Weights of a small mixture-of-experts language model, trained from scratch on English Wikipedia: width 320, a variant of SOAP for the experts.
Below are experts of layer 8 (counted from 0) of a mixture-of-experts language model. Rows are named router (the router's row for the expert), gate (a neuron's input weights, with its number), up (a neuron's input weights, with its number) and show model dimensions 160-239. Each number is 128 + 32 x the weight over its row's rms, rounded and kept within 0 to 255.
After each expert's rows: "gets" lists some tokens that make up at least twice as much of what it gets as of all text; "comes after" lists some tokens at least twice as common just before its tokens as in all text. This comes from a sample of Wikipedia text that the model never trained on. Tokens count by the router's weight.

# expert 30
router [117 144 139 156 180 129 109 177 107 108 111 146 125 115 113  99 102  79 129 142  84 140 113 130  87 146 156 156 126 128 158 118 190 126 121 109 119 225 147 142 120  82 141 109 120 144 124 118 118 112 180 186 148 143 110 109 174 116 123 160 120  48 138 173 110 130 151 128  87 129  63 167 175 199 168  73 149 175  96 123]
gate0 [ 99 156 173 130  52 126  92 163  98  89 101 147 159 156 131 148 112 118 122 150 155 117 117 103 110 108 144 167 126 129  51 205 168 111  69 141 106 147 154 109 188 120 113 148 113 159 172 135 155 151 125  98 122 110 127 149 123 128 107 130 105 153 157 144  42 109  77 116 182 125 142 116 138 141 115 142  79  96  83 106]
up0 [ 66 168 131 165 120 199 103 116  78 104  89 115 105 120 123  43  76 111 115 150 136 146 176 158 128 105  94 141  87 116 141 162 156 103 118 162 122 176 115 163 131 127 128 163  74 106 110 162 124 163 102 123 153 173 150  51 145 110  82 142  94 172 157 126  71 120 131 133  39 131 182 117  87 131 151 106  76 133 139 117]
gets: " S", " C", " F", " T", " P", " M"
comes after: " the", ",", " |", "-", " of", " ("

# expert 53
router [133 134 161  70  97 148 115 143 112 178 130 129  76 112 135 106 150 140 159  95  91 168  97 142 159  84 111 139 164 167 135  70 142 170 146 104  75 121 160 172 128 145 133  96 123  87 175 128 118 115 116 131 157  99 102  79  98 185 150 112 166 165  99 127 211 145 162 154 144 185 134  93 183 138 175 188 150 175  64 227]
gate0 [148  66 180 154 195 143  57 100  96 122 188  79 133 149 195  89 109 127  97 124 182 195 148  99 181 171 108 112 142 116 117  93  93  72 120 198 121  62 186 108 107 125 113 104 115 110 203 158 175 138 153 118 129 114 208 155 103 166  72 155 148 141 145 155  79 134 143 119 111  97 134 107 122 152 167 127 145 170 112 160]
up0 [170 113  82 125 137 100 194 146  95 171 143 127 169  67 145 124 108 167 124 100 184  82 136 146 136 138 121 107  87 223 130 142 136 137  81 136 130 105 194 129 135 181 135 105 180  67 106 128  83 109  70 138 152 118  95 138 134  91 134 157 153 113 108 155  71 157  62 151 144 153 152 124 124 150  83 138 217 166 177 137]
gets: "i", "k", "h", "u", "z", "a"
comes after: " K", "y", "z", "k", " Ch", " Z"

# expert 60
router [ 98 117 143 166 102 115 166 122 144 123 117 132 187  69  99 157 104 154 115 117 127 120 145 121 105 179  79 176 102 126 120 141  94 145 154  69  70 196 161 119  93 100  98 167 134 103  80 111 104 103 155 166 133 150  82 133 153 174 124  92 149  81 137 136 103 134 152 194 154 173 146 188 100 172  62 162 168  93 149 115]
gate0 [174  58 123 172  71 131 149  71 112 180 121 183 127 171 109 174 113 108 162 126 116 186 115  66 156 152 109 141 162 162 149  66 145 161 146  39 153 199  99 118 130 146 156 154 127  92 136 110 105  86 111 146  81 132 157 140  79  48 140 125 150  80 152 151 107  95 146 156 203 111 121 182 112 108 149 100 118  81 108 113]
up0 [123 100  99  67 131  94 171 177 122  80 153 130 139  92 179 118 142 163 132 137  94 105 107 120 178 147 132 137 132 128 112 148 158  89  94 107 136  52  74 136 144 141 153 109 154 173 156 134 179 127  87 102 129 136 124 193  85 178 142 103 146  99 132 141 140 112 149 125  54 157 101 154  88 133 105  98 135 138 172 198]
gets: " co", " 0", ".", " 1", "%", " 2"
comes after: " |", ";", " ", " (", " and", " 1"

# expert 31
router [126 175 133 176 189 103 120  75 120  97 136  99 170 143 107 131 156 106 113 137 150 119 119 102  60 169 126 125 173 100 102  98 118 138 179 150 161  78 103 155 109  81 190 193 168 160 139  59 139 178  89 123 175 114 125 165 138 141  94 157 102 164 112  82 123  92 116 142 178  96  89 129 120  93 181 151 130 132 174 169]
gate0 [109 199 147 140 117 162 142 154 101 101 118 175  58 143  99 150 144 131 115 100 146  95 107  71 113 125 144  76 189 110 117 120 112  90 108  56 146 119 181  99  92 219 185 149 124 142  86 123 112  94 111 133 118 153  94 114 103 159  84  64 139 109 141 155 164 128 113 129 101 123 136 130 144 117 123 113 209 131 108 137]
up0 [142 142  90 151 198  39  34 191 102 133 109  99 109  88  96 198 101 116 165  87 101 150 173 157 118 201 155 174  93  98 140  97 121 135 163 132 161 116 119  91  74 182  82 129  78 137 138  99 159  85 146 151 114 186  98 132  99 142  69 112 107 135 102 145 173 174 109 128 107 164 141 103  72  68 141 126 189  94 169 159]
gets: "\n", "-", " (", " \"", "(", "'"
comes after: "\n", " |", ".", ")", "==", "==="

# expert 14
router [106 134 103  75 129  76 102  80 160 159  76 196 183 129 107 150 173  99 190 112 164 127 117 106 156 150 119  74  97 127 140 194 102  85 183  98  95  98 117 154 115 158 100 201  85  99 173 148 187  54 103 119 116 118 112  72 145  92 123 130 138 149 119  64 133  89 121 101 123 113 147 168 192 113 115 154 154 124 189 124]
gate0 [ 95 107 154 150 149 171 146 136  90 197 126 148 166  89 145 131 153 106  96 139 172 164  73 121  85 147 122  82  98 181 127 152 123 142 164 102 128 106  65 104 116 105  20 131 111 114 171 178 135 166  95  72 140  85 106  98 113 130 119 121 117 113 100 106 128 137 175 117 109 183 153 123 163 100 116 115 149 110 135 156]
up0 [107 122 111  92 134 129 109 100 176  68 140 103 181 160 103  99 126 105  71  86 123 146 133 155 134 122  96 125 159 115 138 197 138 139  98 148 155  98 122 138  55 117 158 115 132 118 152 181 114 116 205 213 171 117  95 118 103 136  42 166 132 107 114 145 140 146 147  95 104 149  97  76 128 133  80 102 107 153 184 184]
gets: ".", "-", "|", "===", "==", "="
comes after: "\n", " =", " No", " U", " J", " 0"

# expert 34
router [130 183 110 165 112  93 148 198 123 163 179 184 202 131 166 179 130 147 164 120 137 126 149 119 183 159  97  66 133 171 125 160 142 131  95  78  87 116 104 170 149  99  99 102 143 131 108 130 153 178 129 116 100  82 179 115 150  62 158 119 138 153 104 153 160 211 129  97 136  72  90 120 149 105 138 156  94  91 170 179]
gate0 [146 135 140  90 143 127 107  95  94 135 130 101 170 149 182 128  90 138 121 182 141 122 163 111 122 143  87 105 127  83 105 101 185 156 115 138  83 103 165 143  90 133 100 177 105 124 144 130 125 200  51 151 104 158 127 135 129 136 143  74  74  75 154 190 129 117  60 203 153 127 148 111 125 150 125  79  98  86 147 157]
up0 [166 171 135 179 148 113 125  87 114 179 159 120 116 131 177  81 113 175 110 127 100 122  96 183 158 180 103 138 136 163 174 149 147 127 134 139 136 126 147  86 152 158 155 117  77  52 176 119  89 118  77 105  45 156 145 141 173 129 187 122 157 180 151 119 143 161 107 112  86 102 101  83 111 130 141 149  88 119 146  76]
gets: " ", "==", " re", "===", " pre", " de"
comes after: " |", "\n", "|", " was", " to", " and"

# expert 4
router [ 94 100 166 131 114 148 124 144 199 119 148  52 173 129  97  84 161 162  98 108 148 128 161 122 133 112 197  97 134  63 241 142 141 120 116 173 137 145 130 148 119 138 123 106  91 154 134 152 136  83 166 162 101 182 114 113 137 125 137 113 111  98 123 136  45 118  73 123 185 162 109 174  66 149  80  93 106 109 110 157]
gate0 [144  58  76 120 129 127 203 145 167 149  65  76 153 102 111  97  97 147 137  82  86 123  69 111 116 154 163 118 150 142 143 105 136  73 143 107 138 118  97 186 104  92 143 133 142  98 219 121 118 134 112  69 166 119 185 180 110  97 120 139 106 162 140 140 123 112  97 139 126 180 157 155  78 107 127 127 145 154 114 102]
up0 [146 165 159  84 106 115 158  95  77 148 143  92 109  79 119  82 109 109  88  75 114 154 142 158 124  91 131 119 136  82  88 102 166 117  91  65 137 122 173 122 115 116 112 133 123 221 102  98 118 131 131 119 154 121 105 107 120 146 196 160  75  95 113 103 180 107 149 165 133 154 120  66 187 133 171 125 167 119 139 130]
gets: "i", "en", "a", "ni", "ir", "hi"
comes after: " W", " A", " E", " B", " M", " F"

# expert 1
router [114 142 140 100  94 114  88 129  83 114 129 122 161  94 121 162 193  99 161 141 146 124 104 109 156 137 140 164  94  81  93 131 100  43 104  85  56  93 154 127  96 163 126 205 105 123 154 149 138 143 119 189 159 119 112 170 135  90 142 146 192 117  83  98 158  98 104 119 134 100 116 138 181  89 237 132  89 151 158 174]
gate0 [141 115 130 123 150  92  93 162 153 119 117 164 104  62 141 138 194 117 123 187 164 147 152 143  90 131 123 162 118 155  83 160 118 128 146 123  80 125 150  55 131 145 132 139  97 126 100 176  96 144 139 143 105 118 153  98  92 140 127 147 185  72 104 117 137 101 130 102 105 104 122 153 128 126 158  30  94 137 101 161]
up0 [122 153 132  94 100 111 152  91 136  91 166  89 135  77 105 143 120 109 133 130 102 142 157 125 118  89 162 100 121 103 118 126 113 177 149 129 155  87  91  79 149 147 158 165 112 167 151 101 110 133 159  98 180  71 190 127 171  94 104 157 128 128 149 103 164 177 129 114 140 139 140 116 134 113 188 105  78 132  87 142]
gets: "-", "ra", " |", ")", "=", "|"
comes after: "\n", "c", ")", "z", "}", "k"

# expert 36
router [157  62 108 161 113 107 130 124 141 148 133 152 146  87 167 122 140 119 143 169 158 100 100 128 125 139 101 114 142  85 114  98  59 117 156  97 168  57 152 107 166 184 116  84 157  94 125 172 129 142 155  67 174 125 143 151 121 111 167 102 156 126 114 156 187 131 113 112 152 155 114 114 114 112 116 139 147  93 180 158]
gate0 [126 214 128 154 107 167  95 141  85 135 150 145  85 127 127 138  88 156 148 141 128 104 136 151 163 142 149 118 111 134 170 148 129  93  86 145 107 145 117 143  82 145 155  93 209 158 126 117 105 139 188 151 161 140  74 126 157  92 153 148 133  86 125 174 104 119 110  91 152 114 119 121 120 147 172 162 134 136 155 111]
up0 [127 103 120 124 197  89 116 123 109 114 166 147 184 122 162 185 140 144  84 130 131  99 158 124 161 154  86 175  83 127  80  28 119 135 132  82 126 121 179 172 114 161 108 108 109 130 141  74 137 134 131 125  88 123 117 155  90 187  72 101 103 142 139 128 131  69 122 128 128 147 161 127 148 107 112 136 129 135 115 171]
gets: " |", ";", "|", "\n", "-", " ("
comes after: " 0", "\n", " ", ")", " —", "%"

# expert 24
router [125  67 115 132 121  99 131 135 179 143 119 157 142 142 108 171 118 151 170 122 146 207  88 106 133 125 118 127 136 109 135 116  33  89 148 154 163  95  84 164 124 139 109 125 130  73 140 100 171 142 136 117 104 149 178 125  26 132  76 122 160 132 187 125 147 100  93 114 129  86 135 127 129 122  80  95 158 117 117 186]
gate0 [131 155 113 121 176 104 143 111  68  87 145 200 152 160 136 139 143  68 114  93 131 119 121 141 170  80 148 134 102  83  86  81 135  70  94 141  82 173 157 155 101 190 109 128 134 116  92 101 147 128 167 111 102 119 187 100  96 134 154 154 122 121 164 113  39  96 123 108  99  47 105 136 202  77 126 128 164  97 145 197]
up0 [131  98 151  89  90 140 119 151 144  82 156 107  97  99  96 107 133 158 103 129 120 135 141 110 109 168  67 165 141 159 130 164 118 114 121  81 106 108 104 178 165 102 113 129 138 179 146  99 126 145 209 179 131 132 161 202 150  95 103 168 135 141 117  96 140 143 116 136 177 123 129  86 123 134 145 188 115 125 143 125]
gets: ".", "\n", " |", "==", ").", "==="
comes after: "\n", ".", "s", ")", "==", " =="

# expert 37
router [136 139  95 187 107 165 147 189 112  50  73  94  92 114 107 110 131 135  93 188 129  73 171 141  52 180 132  91 128  74  93 178 135  89 100  96 126 134 120 118  99 180 152 135 135  96 116  92 158  92 142 138 108  99 122 175 136 179 118 124 168 151 147 153 114  57 119  89  95 121 151  99 119 128 127 128 147  74 121 123]
gate0 [145 146 123 152 151 165  81 139  93 123 174  84 125 129 110 151 141 118 181  87 100 123 123 114 134 166 123 167  98 120  51 145  71 141 164  88 153  89  52 172  97 177 127 166 182 158 162 106 118 206 128 148  91 124  51  86  90 155 135  94 131 141 172 150 133 135 140 142 124 115 136 110  90 115 137 132 140  79 105 115]
up0 [116  74 121 110 161 134 126  54 159 145 114 172 165 166 184 116 145 120 151 117 134 142 114  57 139 109 156 117 198 136 121 140 145 111 114  95 152 140 124 161 136 116 151 123 157 104 151 143 101  87 110 145 154 178 152 130 153  78 126 149 180  48 104 114 177 195  90 111 152 119  99 105 118 138 144 173 122 125  97 246]
gets: "ar", "ra", "la", "ro", " con", "re"
comes after: " ", "-", " G", "==", " c", " C"

# expert 11
router [167  95 118 166  92  89  85 132 126 154  96 178 105 103 133 117  86 112 101 154  88 111 135 157  57 163 124  75  96 145  89 180 147  78  79 166 112 122 115 125 128  94 134  90 127  94  90 117 108  93 176 189 162 103 183 193 158  98 125 171 103 150 148 159 145 131 107  90 114  88  70 105 118  79 157 116 110 126 196 189]
gate0 [130 140 151 158  93 154 113 160 144 155 163 188  85 145 152 120 116 151 188  32 116 104 105 106 153 134 172 168 158 151 132 117  86 122  89  61  80 133 131  98 190 120 147 140 178 137  57 197  99 112 161 125 129 132 148 101 178 142 179  81 127 108 128 172 138 144 113 152 147 130  97 129 158 129  96  88 110 128 103 135]
up0 [147 117 105 134 131  96 147 134 102  91 152 129 155 115 105 157 142 112 125 122  80 150 131 133 105  74 110 135 140 131  67  97  95  70 128 144 146 143  69 139 166 143 193 140 100 118 147 174 117 132  68 114 144 114 134 123 123 139 107 157 124 128 135 116 160 170 168 141 116 125  96 113  90 120  67 165 162 148 167 109]
gets: " re", " pro", " de", " con", " per", " ex"
comes after: " ", " the", "==", " (", " a", "-"

# expert 55
router [100 105  82 188  86 116 122 135  84 146 112 164  96 170 142  86 122 123 161 160 125 113 170  78 130 169  62  77 148 187 150 124 127 131  92  80 149 118  89 132 146 132 105  72 134 102  90  59  98 129 161 139 130  91 162 183 148  95 163 197 167 154 136 154 118 143 103 108 120 109  87 146 148 187 160 123  93 131 128 165]
gate0 [ 99 131 168 199 118 123 104 132  60  71 150 124 158 137  86  60 128 124 121 127  91 129 141 113  80 120 120  92 123 138  92 182 174 128 100 136 135 117 138 141  95 154 100 122 137 142 144 141 167 118  51 151 200 105 200 114  74 145 144 110 151 117 122 109 184 138 152 145  80  91  94 105 124  94 112 147 165 114 148 123]
up0 [117 159 125 125 131 116 101 158  91 149  63 155 113  94 166 112 137 131  99 108  99 144 114  99  81 171 129 134 104 172  93 127 118 115 141 114 142  36 128  95 126 193 161 137 136 117 172 140 139  61 121  97 102 107 169 145 128 119  95  76 109 185 122  86 101 156 135 137  65 124  79  91 207 125 114 110 100 101 166  59]
gets: " ", " f", " c", " re", " p", " de"
comes after: " the", " a", " and", " his", "ing", " of"

# expert 22
router [111 125 138 177 105 123 142 130 110 131 165 146 171 111 130 130 160 135 150  99  85 108 142  96 136 102  38  96 172 158  86 122  73  97 103  75 185 181 180 158 207 111  94  47 181 138 110 114 110 125 138 190 153  94  82 162 157 121 120 159 147 172 142 147 140 142 138  78 120 118 141  83  89 117 188 185  88 147 172 173]
gate0 [109 119 132 172 103 172 110 141 136 110  93 150 160 169 147 157 137 140 169 143 132 118 143 118  96 116 101 103 110 127 113 123 115  87 148 110 133 153 171 185 142 113  93 130 176 132 124 143  72  64 111  78  85 101 196 122 131  95 133 137  64 118 132 123 127 112  66 106 189 140 114 102 118 119 165 127 201 119  97 146]
up0 [109 111 108 116 136 107 162 147 179 146 185  86 142  30 108 143 179 170 167 142 125  96 108 142 157 203 169 114 122 143 148 162 158 104 101 124 169 114  93 115 103 136 137 126 126 107 115 146 121 136 150 100  99  84 147  79 144 126 156 156  93 111 147  55 139 113 131 193 148 161  86 165 130 163 118 119 115  95 200 146]
gets: " ", " p", " de", " d", " c", " b"
comes after: " |", ",", " and", " was", " a", " –"

# expert 5
router [128 193 102 126 118 138 120 131 128  83 212 159 119 157 153 118 131 196  81 120 150 113 128 152 139 138  92  94 130 140 153 122 159 112 109 114 139 112 143 177 116 152  97 125 194 151 137 141 137 103 121 143 140 187 130 128  85 171 116 144 183 177 142 140 108 183  88 115 102 192 138 170 100  90 149 114 170 119 220 132]
gate0 [105  96  90 121 166 135 128 124 129 151 121 169  78 181 103 135 111 110 125 106 146  98 146  46 153 149 100  64 160 130 145 110 184 175 120 124 145 153 153 175 149  91 129 111 148 135 102  76 184  95 136 155 147 136 138 128  45 161 130 162 172 116 107 152 166 153 171 142 126 158 149 130 105 179  42 173 112 119 182 173]
up0 [163 119 120  84 183 134 118 159  86 150 134  91  79  90 110 165 209 143 140 177 151 157  73 131 148 128 146 132 122 122 144 104 163 206  90  55 160 102 167 171 105 147 126 150 152 108 156 116 171 129 128 156 156 224  79 114 102  93 103 184 126 164 134 201 105 166 156 121 109 120  85 142 163 138 131 152  94 162  98 155]
gets: " the", " a", " The", " his", " an", "The"
comes after: " of", " in", "'", ".", " to", " for"

# expert 33
router [106 154  85  98 106  61 154 130  72 162 130 123 114 175 158 121 124 175 123  82  94 186 183  85 152 113 115 143 155 129  96 129 128 150 156  93  89  83  63 107 147 138  91  96 155  98 147 180 112 138 144 108 166 133 140  98 144 125  90 150 124 120  75  81 113  86  88 114 125  57 102 159 100 149  99 145  92 120 170 129]
gate0 [145 175 149  90 123 139 142 144 143 108 112 131 101 122 138 157 186  86 165 130 114 141 113 112 155 156  97 199 142 123 126 128 158 123 120 147 140 152 193 113 169 143 142 110 125 145 118 170 193  90 185 198 135 185 120 106 137 159 152 164 130 112 165 177 131 101 125  95 124  82  63 154 203 119 104 105 174 105  95 147]
up0 [117 160 128 146 154 130 112 152  86 161 129  69 164 194 130 106 119 180 123 170 126  76 160 116 113  85 127 171 143  87 139  93  86 129 157 155 138 161 127 173 132  75 203 174 144  99  91 144 149 131 147 135 110 164 128 143 166 142 125 103  97  69 105 211 116 146 123 101  22 115 117 155 157 131 146 130 104 143 119  97]
gets: " of", " in", " to", " for", " on", " by"
comes after: "ed", "s", "ing", "ation", "ated", "ted"

# expert 44
router [103 143  54  89 118 154 174 144 166 110 116 121 110 119 113 152 157 126 146 147 133 205 152  99 179 110  80 177  89 118 114 147 164  83 105 154 188  87 157 139 167  55 169 159 103 129  93 152 167 139 137 143 110 124 123  88 139  66 118 133 120 110 150  92 116 132 117  86  99 140 102 118 132 102 134  74  93 187 162 140]
gate0 [175 125 133 108 153 102 162 123 176 133 107 150  83 143 119 182  89 125 129 171 180 178  35 153 142 112 120 136 112 128  92 140 128 202 120 106 146 117 143 128 177  94 116 142 118 104 106 156 125 145 134  97 119 130 122 155 144  90 166 171 169  99 137 118 100 185 179 199 124 125 113  73 184 122 172 105 137 136 106 140]
up0 [ 78 122 119 181 120 128 112 135 102  97 100  82 159 146 155 152 147  66  77 122 107 200 104 177 159 165 101 121 114  87 145 129 103 116 128 113 136 173 144  87 141 127  78 117 171 112 160 138 120  92  71 149 108  80  80 103 130  94 170 132  93 137 123 124 165 114 144  98  77 118 115 154 146 217 142 175 106 110 169 160]
gets: "er", "le", "el", "or", "ar", "der"
comes after: "s", "n", "l", "er", "th", "e"

# expert 47
router [142 100 127  92 120 188 149  93 199  91 127 186  94 173 176 106 163 106 180 166 183 195 172 109 155  95 165 147 168 142 103 159 122 128 158 155 119  91 136 122 105 110 151  74  88 116 141  79 161 113 133  94  38  90 137 135  93 124 159 103 100 133 109 146 125  94 157 151 183  59 129 122 111 186 172 135 131 136 101 128]
gate0 [129 121 156 132 177 110 118 125 110 188 162 134 120 127 123 118  74 121 123 138 130 103 124 177 131 106 170 129  72 183 110  91 133 146 142 147 128 120 129  62 109 161 101 119 141 142 149 162 154 119 149 140 118 113  92 160 118 149 100 139  95 166 137 134 129 146 116  94 151 121 170  82 131 112 153 163 145 127 153 110]
up0 [106  97 197 136 142 150  68  42 143 166 113 126 122 110 160 168  91 135 147 123 177 132 104 135 117 114 173 190  73 212 146 155 160 144 122 171  85 156 146 162 149 146 175 144 151 117 190 145 156  86 117 154 101 191 100  97  94 163 171 133 112 150 172  70 112 142 114 129  71  83 175 170 109 190 124 162 139 145  91 101]
gets: ",", " and", ";", ")", "),", "."
comes after: "s", ",", "\"", "es", "ia", "ation"

# expert 12
router [ 90  83  86 134 120 102 156 161  93 105 153 122 120 136 116  91 131 161 121 156 139 119 113 100 165 116 144 135 114 146 124 149 144 134 175 151 127 133 162 137 126 138  76 119 155 115 153 115 120  88 130 135 129 125  95 170 170 160 117 175 130 144  57 124 151 126 123 106  95 128  94 160 117 166  95 143  86  69 107 103]
gate0 [122  82 139  99 115 121 171 154 152 121 130 196 125 174 169 210 122 130 117  67 182  98 140 125 110 169 150  71 136 134 168 128 183  70 126  84 164 100 148 118 121 128 117 128  91 164 125 125 164  98 148 139 113 152 101  96  73 162 126 115 131 113 129 120 116 130  87 140 138  93  84 146 120 144 128 128 113  69 146 123]
up0 [196  70 153 125 120  92 173 110 116 134 130  80 189 111  73  99 141 141 105 101 115 107 129 125 104 136  83 138 106 119 110 143 123 134 196 173 182 210 145  94 119 134  99 129 116 156  85  80  93 101 139 119 126 168 159 155 130  93  94 190 119  53 115  78 159 113 121 126 150  79 126 148 138  49 163 170 168  77 111  98]
gets: " of", " the", " to", " in", " The", " on"
comes after: " of", " the", " \"", " The", " for", "ing"

# expert 46
router [172 117  54  90 111 142 185  95 135 126 122 148 123 170  99  50 111 146  89 148 103 138 145 150 130 145 105 110 105 155 103 136 161 128 134 206  91 105 110 132 101  83 127 164 128  97 160 150 120 111  68 121 104 158 146 143 108 135 102 112 122 192 142  99 101 164  92  85  97 198 118 131 115  53 180 108 143 153 151  98]
gate0 [125 137 169 112 136 174 113 138  87 139 120 184 178 129 157 175 133 142 122 140 132  56 147 110  64 155 111 131 154 148 116 147 132 109 140  86 131 104  74 165 118 149 124 120 114 124 116  78 126 125 166 173  68 170 174  91 174  99 146 146  73  85 180 122 111  70  93 126 102  70 145 141  98 126 171  67 142  99 152 134]
up0 [ 78 226 155 136 176 137  72 134 165 115 156 124 104  60 180 105 102 136 111  95 143 115 151  83 130 145  93  52 140 123 100 131 135 121 164 152 148 117 127 166  69 126 119 128 105 158 183 192 171 121 111 177  88  70 170 140 116 113  79  63 131 147 117 105 134  96 133  82 117 111 133 146 153 138 152 119 158 162 149 141]
gets: " the", " first", "al", "ian", " other", "th"
comes after: " the", " of", "'", " for", " and", "if"

# expert 2
router [ 89 107  77 126  80 116  96 161 133 154 160 103 111 116 112 136 162 158 189 131 182  99  57 160 166 109 162 151 122 113 116 172 100 149  68 119 156 123 202  82 116 146 130 135  86 156 146 154 125 117 115  96 112 153 197  84  84 167 124 108 144 110 138 174 166 144  80 147 109 115  94 160  91 144 129 149 147 121 144 120]
gate0 [120 181  55 186 151 148 129 126 167  95  77 194 138 120  69  42 111 127 160  89  99  95 139 141 117 106 107 116  91  92 151 142 134 131  80  92 104 149 104 131  72 122 173 112 119 132 188 156 155  92 165 141 107 185 171 133 115  82 147 128 147 136 125 107 146 162 132 146 179 166  84 106  97 139 153 133 114  91  89 104]
up0 [110 181 119 158 128 165 119 158 126 110  99 130 171  82 143 175 117 110 172 109 114 127 115  87 134 145 108 109 127 140 124 168 148 192 179 132 133 100 170  75 108 113  95 132 155 151  95 109 172 135 156 149  82 105  88 150  89 156 136 103 135 144 131 129  86  99  97 108 160 150 114 113 125 140 168  68  95 112 130 204]
gets: ":", " |", "|", "-", " by", " at"
comes after: "\n", ")", "ed", " Born", " by", " name"

# expert 17
router [123 163 112  85 116 105 140 133 123 103 105 115 191 110 147 115 164 157 112 101 151 139  78  63 193 155 134 145 131 116 130 152 157 131 147 188 107 175 139 185 111  86  51 182 130 172 111 174  34  55 121  66  99 112  70 158 133 118  69 102  99 109 109 193 129 131 113 171 106 185 157 161  99 104  75 101 146 126 152  74]
gate0 [110 185 160 122 111 112 157  96 102 142 106 131  79  99 159 179 152  94 183 110 128 240 176 161 148 155 144 130  82 150 162  98  67 141 150 123 122 104 181  73 172 108 129 148 136  94 131 166 110 121 140 132 108  61  79 115 157 161 119 127 138 169 127 140 121  98 148 132 107 131 136 115 127 153 120 101 154 111 121 126]
up0 [110 144 203 126 108 118  96 121 130 162 108  77 141 146 143 125 162  82 114 164 130 150  85 149 107 162 111 157 189 145 180 120 162 136 148 171 152 146 124 101 114  85  91 186 162 105 106 122 119 137 105 154 140 114 133 152 110 129 205 103  95 133 128  64 158 197  93 164 144  99 158 167 137  98  99 143  48 127  93  80]
gets: " 19", " 1", " 2", " 3", " 4", " 6"
comes after: " |", ",", ".", " (", " ", ";"

# expert 45
router [109 129 144 168 126 156 125 115 143 169 110 149 140 100 124  92 116  90  92  82 123  54 160 110 157 139 124 197 162 149 103 105 142  99 105 131 116 152 121 122 115 169 177 151 172 156 116 179  90 113 127 130 181  74 126 175 103  98 111  62 138 121 133 133 167 157 143 141 132 185 160 137 117  67  85 163 131  89 159 104]
gate0 [112  65 134 117  89 131 145 134 141 120 132 169 129 126 117 182 190  91 156  73 117 165 120 136 145 147 119 110 161 135 167  98 125 105 168  87 102 153 129 113 145  94  88 155 128 106 127  81 141  78 172 140 194  69 114 131 179 101 159 183 132 114  79 151 132 119 160 153  98 155 139  96 104 116 155  74 108 180 137 200]
up0 [171 100 121 124 142 148 143 193 182 176  91 174 133 141  86 153 151 121 177 105 109 150 146 127 170 157 121  89 132 190 150  86 140 128 102 132  94 156 191 152 181  92 111 138 152 110  98 129 124 125 177 154 174  95  93  71 107  95 108  80  70 147 106  70 113 111  90 119  79 142 131 121 110  71  41 136 115 118 159 182]
gets: "2", "4", "00", "1", "%", "5"
comes after: "–", ".", " 19", " ", "2", " 2"

# expert 3
router [117 136 127 178  88 160  75 151 135 115 126  68 177  63 147 140  55 150 122 139 113 102  97 109  85 166 114 195 161  99 138 133  81 126 134 165 172 110 127 115 134  84 202 152 136 193 132 145 129 119 187 170 104 125 114 104 119  71 141 127 127 145 103 126 112 141  76 148 147 162 142 102 144 118 138 177 109 134 143 113]
gate0 [ 99 119 133 144 151 158 114 127 116 125 195 145 134  73  77  98  80 135 151 154 130 159 100 107  97 127 134 128 176 114 136  84 145 119 127 144 130 105  30 137 123 151 140  60  98  98 163  70 124  92 108 134  84 122 172 111  71 212  96  86 112 147 143 169 137 127 121 127 146 151  76 131 157 133  87 106 111 159 162 165]
up0 [ 91 170 107 158 121 201 113  88 117 153 134 190 206  99 112 104 123 141  95 145 114 130 165  91 134 150 151 140 132  72 118 144  75 138  92 154 116 121 142 126 188 210 118  98 141 115 164 127 124 162 114 105 150 156 110  89 171  81  61  93  99 137 139 120 126  93 161  49 112 103 107 132  91  64 119 146 172 133 114  68]
gets: " (", "\\", "R", " \"", " (1", "("
comes after: " S", "s", "S", " |", " (", " 0"